config = dict(
    n_experts=32,
    d_expert=112,
    moe_layers=[1, 2, 3, 4, 5, 6, 7, 8, 9, 10, 11, 12, 13],
    n_empty_slots=4,
    routed_scale=1.41,
    balance_loss=0.00329,
    balance_bias=False,
    router_noise=0.3,
    lr_router=0.000268,
    vocab_size=8192,
    norm='rmsnorm',
    norm_eps=1e-05,
    batch_tokens=32768,
    train_tokens=335000000,
    dataset='wikipedia_en',
)
Below are experts of layer 2 (counted from 0) of a mixture-of-experts language model. Rows are named router (the router's row for the expert), gate (a neuron's input weights, with its number), up (a neuron's input weights, with its number) and show model dimensions 0-191. Each number is 500 + 40 x the weight over its row's rms, rounded and kept within 0 to 999. Numbers have three digits each.
After each expert's rows: "mostly gets" lists some tokens that are sent to it at least half of the time; "gets" lists some tokens that make up at least twice as much of what it gets as of all text. This comes from a sample of Wikipedia text that the model never trained on. Tokens count by the router's weight.

# expert 29
router:498434552505483501483449427531539494552430452530512482502564459510534436537400522543548474491508480495453527553480440503487471530482498586476508449510438529436480487499485521490519520520536546470513516484501513425498544489431477549522545555556520505514504552505535481505536476480523513479466522462520550453497589538466448496485501418562453496498478491492472460495421578545557510616498495569502517460485463514540494442476450487470444501513442535540558463531545545454521545515572499488508508465427569513544496471526475475481502511529515490478545577590569607470596548589466523520
gate1:558430487469509533427490469439461501543615602482462526391465513460483517487466559434481487514450464488489528495492533500524475472578554492531523460546528385477491483532491485543490448537503539496494432479439468462501538521506536482471523474436475515435540445410521553487438504508465532561459501559490482518467492516483470522468487534527506449490474452536549498527501509502518542471506500523603492505495537472492510527463485531529545502510556420536576516505447448540482485483480431491488484491505484493466539546438466507564518433524472531559412530471534481497440483520566531501
up1:492504514504502470471458478465519547440497530527582449508495518450483533501479468530541517494504457534585500481554467527517472526518511507485457468544451559498575464385491491529563547514461572454559458490550537471575439499482451466585497521499506474502540525542509536552554494521502466472440446499531511537417500534499562431510512468421512535423528491459444542481512462534519580452471513548503551572488480460499505530478475413433483518470562533510484565501496493493527468494479550553526526467477496497522501486593567507494532491443483430506526452508488528497510517438536534378
mostly gets: " G", "G", "exp", " Yes", " Zo", " Gor"
gets: "1", "2", "4", "3", "7", "6"

# expert 25
router:487492457506476540488461479474428520450466511473568528531429523481524518461497521516498517534549490533525488491437476455476428542501395552534460499558494512526509517483440471490514531513416459508512448423569501503511553543527519511507431456511464483450485460473518543526463573481528434465514515510545467585468560440484514469512537452465485521524483519481508497474440462508532506494465509524417525524431447515469466502520512418463442563527525417532536553487502461482521554508482474518450592490525463525443450605500514421510442494475563494543454522478551506437531484424479478545
gate0:500522564481477495485471504536492518524504523503534509466547454499500521457535541470514512581489524485524450459506466542467507505451552531519590502508525532563427560447500440514508431499547507455496453421561494475459474562523501531508499455508524486511481490478474486511527490455454459477485537524512530525434534454426499582485510510540385536591458437488491499459427509509477547437497466556488539569558554478401489527432520484475495457502475475540496440491505494456554540539552455542549487456480547517470501476546507493484416525517489484471539478518485603570446507532579491490
up0:444492510467540457500508522425404508479536492411437478496512496503440434558529529540438535484474495445524523579546487482522490376402519569478435558528502529531512528510559495504484525492447494502501511576502454495493421489423523527555525493501502502491449512520504484532472509490520521511476428506519534455512533486525460464523546505475518464400486522428566474438512482489447481550521468445500484533557525542546475496451483526554536536463490547490423458489460469561520448457477579548483456481495447462560492525510450525538592474599494435449542477459536482494519554509558460482
mostly gets: " without", " like", " rest", " moved", " consider", " Brigade"
gets: "|", " |", ":", "In", " most", " No"

# expert 9
router:457548547494495498449484542525423513500471507512436467529520489480469528391491433403481459535483452449500511478484519509459547474505458413465481566496548519400446473457456474512496538503528528549534459479447490498517462525415499486523443449494511501497491510494593527515478535498440493558508436525518524509487488475495532503477559475468580505478497443424511486487531467525501506536481506464545430598464482515446495479486497504507546512460503534588552547538546464459583539471512445439500535550522528511556482484477469427525526497483468486559458529549494480522422525542552536501
gate1:437459493470543496471483521491543409479543517486551478470478468489570549538552522555573499514521436479519466432480524466449509513471522482455518542547523550471409534552496507495505463528494524460431434538483554485522438514511529553516478444469484436495493535450545495488535469507459481545509438573513407520536493525473510472450543517508552473467432488451492466497476539568560511417371473409476413504505453579472506521531539491507492447458521465608522593485459518541456502507457533492494544472557532493453406462500580436495492468480464524508550533500555419472434548503505511519
up1:461480455529480478479461488475538509533442488444533456493570464504515540482541462511500599445493512478502471490462503465458524478491520554515546543562492465478530411483477457504548509492442457424465506552444469451423412499420487555466579507553488432433494517523527489508513520418473505487548492515480427507533530564461496518486506436512497443464454499517460488500553484530567464475433538502470520447472528512504450554478488481460455571484559455609487560551524572499473583460504528560509505462521477496494464516550531497344446428508491529513515521484535454519515513457413510494
mostly gets: "age", "aged", "lies", "ies", "ate", " decision"
gets: "s", "age", " /", "ed", "es", "ate"

# expert 0
router:536475461473467447528503495375515484484515522511537472506508514518561454510559518496504555453501420445471442489512554481483462474440489472557476479494507503528539537463479469437453537483496509541520520521493514500438483490557498444450507494594519450449539512559544491567509456583495507468500550513485439493560531504507488520502569508478495497490507567501460567484453525454511468481512543514506559528451514494577557494539553548506512516448527557471484528530494463513494541431465482519494488531519493528528457524497558505538449475519511573546529481528454467487506466456531467510
gate0:479455511565470416460482506450510459544511552486511484470487473496478550535512540458524439493498477475496454476498559591537519531485584486547556525528519546466451488508554451492580427502477507518443543540478473503479409473459558569541561433520538534568515534511462442531554516468482533579503494472518532526444544457508590501466470513459413515498479595544485486583523497505489515507585476478568501555514532503551441505503477470509519486559466505544509418518599506523463512435422458514482484470445526501466578527490400475593461537444492482518516484468485519454559513584480443475
up0:470536483433435537499454453507519475485472502448405456517507518577452423520472456590494521555485506448462591547530477508468510484555487540507502443465496513512481419486529592514503530492501480482496519508573486493484564590520553529455433525432436579496510435486494550502408478492500478515504525468506476474485554483536477515451486472558570470484510431571526451474518446562505543440520467474418463418482525480515554501501443570513523532475519484460497545512475551502538501430551535473489557446562521528472491425413469487466517499584473462503561551543456517509468525507536543572
mostly gets: " which", " who", "\",", "),", ",", " what"
gets: ",", " that", " which", "'", " the", "),"

# expert 14
router:450449512501499503538477458521490492428506480525517475506494507540605518527471543516437480469586409452481542478475520470456524469525512444554488510490451404457501549506463461550487559541523444489476546491497478539502460483458444558527501526515515526578498510541442591520503516538517452523496457445465479564522519560466509533441567514466498532534474522475550491449495555537463450511622429513510390529514526461515513506431493543493538469466498513477506551522470490546423500490551447557467501453512432513475457505470414426471476539578515479466514506526567494522486487504527508475
gate1:474487541490511479468454534566535477498514537532522544467520570502524471487448509460488492499488467512546539542464507506489501534441466488484551502456593473502452517423595490574518488498498487469512539501410500515456508431488448554471521514516474477511516573501485507518505511463562490507432477548572547486510582471508550449419490456462474410542535446498476490561512459440528500529531486511451525439463488552518505514479552470469527470479374434442490479424484527564467532566530509477480494488530516433498492477496574507588599543527512531525454527413523527505477524506471458443
up1:567463573500480485496499496569496521484526462555543611489442506503537514430428468498442558506445498492512538524498442540511494540496488484491515534462550467467472553469575495538482507520497530495468509496465555465499551432463496575495462530491467452559473547438540554506477459491577473546454472473478559516536492527481523457425574528502488504560545518478472490562478516465470490559512417517487472400493492506576501523479502508507537461536455490443479490419494569548547494557536588477500517558457509440537483512492509501545535484534483541507472538502528468474479535550480466447
mostly gets: " (", "ish", " [", " while", " or", " and"
gets: " (", " and", ";", " or", "/", " –"

# expert 17
router:450521415514507434463471486554385474466532496478485531506445579503536497488524453449500520506483470468522532529447517528538468489552463507488532462496568517510528434471468501451642552438499487474445503496470467439448465515513498584488530466437451521513536515468501487528591487460484555553489566459534565441541571508523518524435556516439442499447567454460487481508551488469536576507478473482454511523518462426406483537540505487453438560524480510489439551565524560459491455522441526549468573532580532512473411514487515479580581537467545434445478500531455545473526476442499488489
gate1:417460511468500509464509460462481504503507555453606509469451503492486499492559518485540506438511521552463508466507512539507472511484452513496530482537509491546492458455505555532482524550464465543501454505580493517516520498524438499453510495477501439517484544523498499442523505490503596554520387571448581497473508484484502559482440468527453481483523437540369456450458508559463574421488533487534513508496496536533414476539510516527502498440555480514493473497492479482598565497558520496472504531507519451476516522489542505504484481488509493497450534542458509461512465491477536455
up1:475500459486536500494560532491508453519465513514505546494408568496476485478557464469595491471459489466465482486466526529504492521556461434451513484457518503534416515529444541571476474459519425562392540528540500495482543537481541539450509526530521522437498459526483495510465491486474486553474475499488497479502497458487483577544447528492488466470479482543436579470473530441487481466591484467501589540572470481498416512511497492495429520478489503502493490520513475517528531464495502532543477483587544327496496488486499493485432515463521536419454468510558502456484482476516553484
mostly gets: "7", "6", " Time", "8", " success", "5"
gets: "6", "8", "7", "1", "4", "3"

# expert 26
router:496512524458490424458518523464509483531492488527491488518559532504400463426454475529433568433475460447502480506454533500561547471518517482474472526491473572495503524511554503512423530529501508546607543462462539530557455493438388552534547513417513464559442541538459491531490462416519506510518504449552497511477476522500495502487466515514572509552540572517536549536397514455485506526484461526445478518506485471470472512479463492471527550479555508497470500480505519490514475468435542557524484501536479476507576467561445493391474439518460500569517527518512478463547508456488506485
gate0:557460499516567550502476480497473510580555533486514486501514496500510479539476515490498532581530461515495543452588535590446521473496480540500459539513540476516433515444455526532501554553548525533432486497560543463495561548554462423459468531541502426492520535449472478525500545443499435504532497478572529465464515465511458437520494412502464501457513511455457483487582476503484549504500512558566458522559620468535493519537583451511502486473536514488485497399527497543471497505544500487435471515568585426560512499573578463562502480457500460470534501456438478498370481500533498509
up0:487456584508511502508478506466535534512435501500498503503496540492511499565491544510450502519566459510425500427549532521553530466516498498516547484425521483364492489432514427463496501483433409507452521533470487546550527493491509515502529446498499535520479495456488513546469544459467446514577499575560476531465526570480515519511431535575431513463474509456548498480473542546501469472461559501484509483496481406526501493445482530523443566532580589514466504508559408415477477521551525412494506463562527543499472512481534499477572491456450457514479498565518441530539485481458564593
mostly gets: " River", "mber", " Monte", "CE", "idae", "century"
gets: "9", "0", "2", "8", "1", ")"

# expert 28
router:481454508459504484490507531496484466458492447547477531507554416472461446526507552468551450461513548466460508484482565495495516521499472427500528521506519525538433467575416503396493516468448465501443509491548441462594483509457516483506436510545524462500525537517553491541466469467459556402471502446422540486546561539512498466550545524494514496594555455500491463534548445411538474553539529556441512523443442509526524547484564496476506472610479522494531497505482525541492507436554550514442519482542455555468530444526468496480502528490436444535522472549493555428502436480511528555
gate1:518482516488542483498486502491548578577496516535553524446469470508458516514557481495459452496493432536534566444519411482488525574548481485495465562556528396518473495468576447483486499447470482544441476409500440487453492527536527467439440472480571535480550550487498491530438487525449509518492546547552561448590497481516488488382478486487500511500532524465513506463523481496538456541534513544516554495520521554502479536504535495567468470484524498489472545586459530451539493468486513533570510557452487503526500509466488491497460522485467518526480474480452494415462476509509543455
up1:461538478493492482464474494445481489511513519448492488503524558530507508470512440506509479544528525495400472521542542517409441521518493494574486425406482509547498525478500563534567491459533476503578466592513560446492522467463539478501532521518583499488413468516517537393503552517434511492494494589527536553439527451460476577538481572468468474485474490552509552519533548497435546459491511468562490501442436457490523478542446492516492514521478408525539468558487487536457536521541477548493545460468441522463515487531573452544539519554543529515569554460629486601466472451477437554
mostly gets: " Ro", " second", " single", " third", " Po", " Park"
gets: "1", "3", "2", " first", "6", "–"

# expert 6
router:542417525482531446513461477594476509434480493492515499495551517482489505540438395466481471525453491467475528574577513440513474463448584477568490513467477505466523515480456476472530540499526547527497507529534523530448574551479479368492477503424565526479505453478420471500430486511505485501482406495537486523558511489501546463468521457445522508512509461476518520420474489538497459499443538409526513508450543499473514480579509588528536476455476505494452470567499388545433485499534492439508495491533567473531423542436486507400508484503518471493533496555526460541527542524471471509
gate0:491575489456425504403473470486534466581485607508472554408513570480479466476513584496526555554514551501475471439474480521499524534574452548517564458438467544558445516490514485512548469441471491445489470467492555490573444432458560500522543496556432481498479476482511495487593471445473520531390559521453537467477507501442499475523512480491467497541478540490501469521492458433512522415588520547480515492489483496571541466481481424516414512534545505523504473469491570513536473417458474454495531533522470524442577426488488459542504527461486485429531561403556549455534484471503478448
up0:503511445542521423505501548512469558504488501535474507501445501462464510453514478420462446483452438497440491482501453481478496495554478484543521509519515456527566549523546497548515466440478464563474555540531414485491546503488565482457474448463561549555508544504519450506560529563481515508476487498520492508456493509544559488471529513458485479532453502473535529466522458565526489499501491505548510539485511459460435443494460526493487458465448494492487498519492478522507562553464551522439437564497425472561509550598503518489517527485565477588458474519439456431405446483552577518
mostly gets: " to", " To", " through", " into", " &", ";"
gets: " to", ",", " and", ";", " or", " the"

# expert 23
router:521544545492475454528504551547494513430507495549485536509488447471502504485494482486484440463565424481515495515514467518542488473553513424466549526503475473552538479528513469536519528483500530519460529542479532478474465549568522502523528447482523553556491510513371503469462522506484541464489461495501519492508503471604425495517472567515452577559557516527462479544467609500518518502466429472555544512505517552480477556448517546523492527498424450478412452479551512518471513545549543484539541471515527498531493537528498482500574436539504551531424474467491497480491585492480545582
gate0:441499549490567476476474490492512503495507550463457471463504483529517508476481513528505444482498436526510495480513383499488505509544499518490469475564464502508541437495544468494540428475521527510542604527517491535524475492522496427498500508479511580532490476494499481530532600545546500477479505533446537467510590509535463557463445519514430574459487528555504537499495502448449537543491425561528538511512510605521518467494496510424517433500444535538440491433571455513503513551447513437534486470449480405458550457549592491524539475521510526470507491500495518488496487515501507470
up0:555540509494468537511558484499522498572511478495481560498513482466509569548529471477491501494527553486490552455421586514456509470474527498513512476497510542445526503533540508527499540463501425439546461541495457513530505592514505494519450490515493504494519498501468480489518495489472494553529511489484490499470516508453525369520563466544527435475544504493493459494425517511564550471538508444531483509551484562532514433450503518564543520510554485452505491478462564483524519478583424539464535494530490532562453483432470503532410489506476379582514568449526484499498514494461475498
mostly gets: "f", "and", "ome", "He", "von", " Henry"
gets: "e", "ed", "f", "le", "on", "en"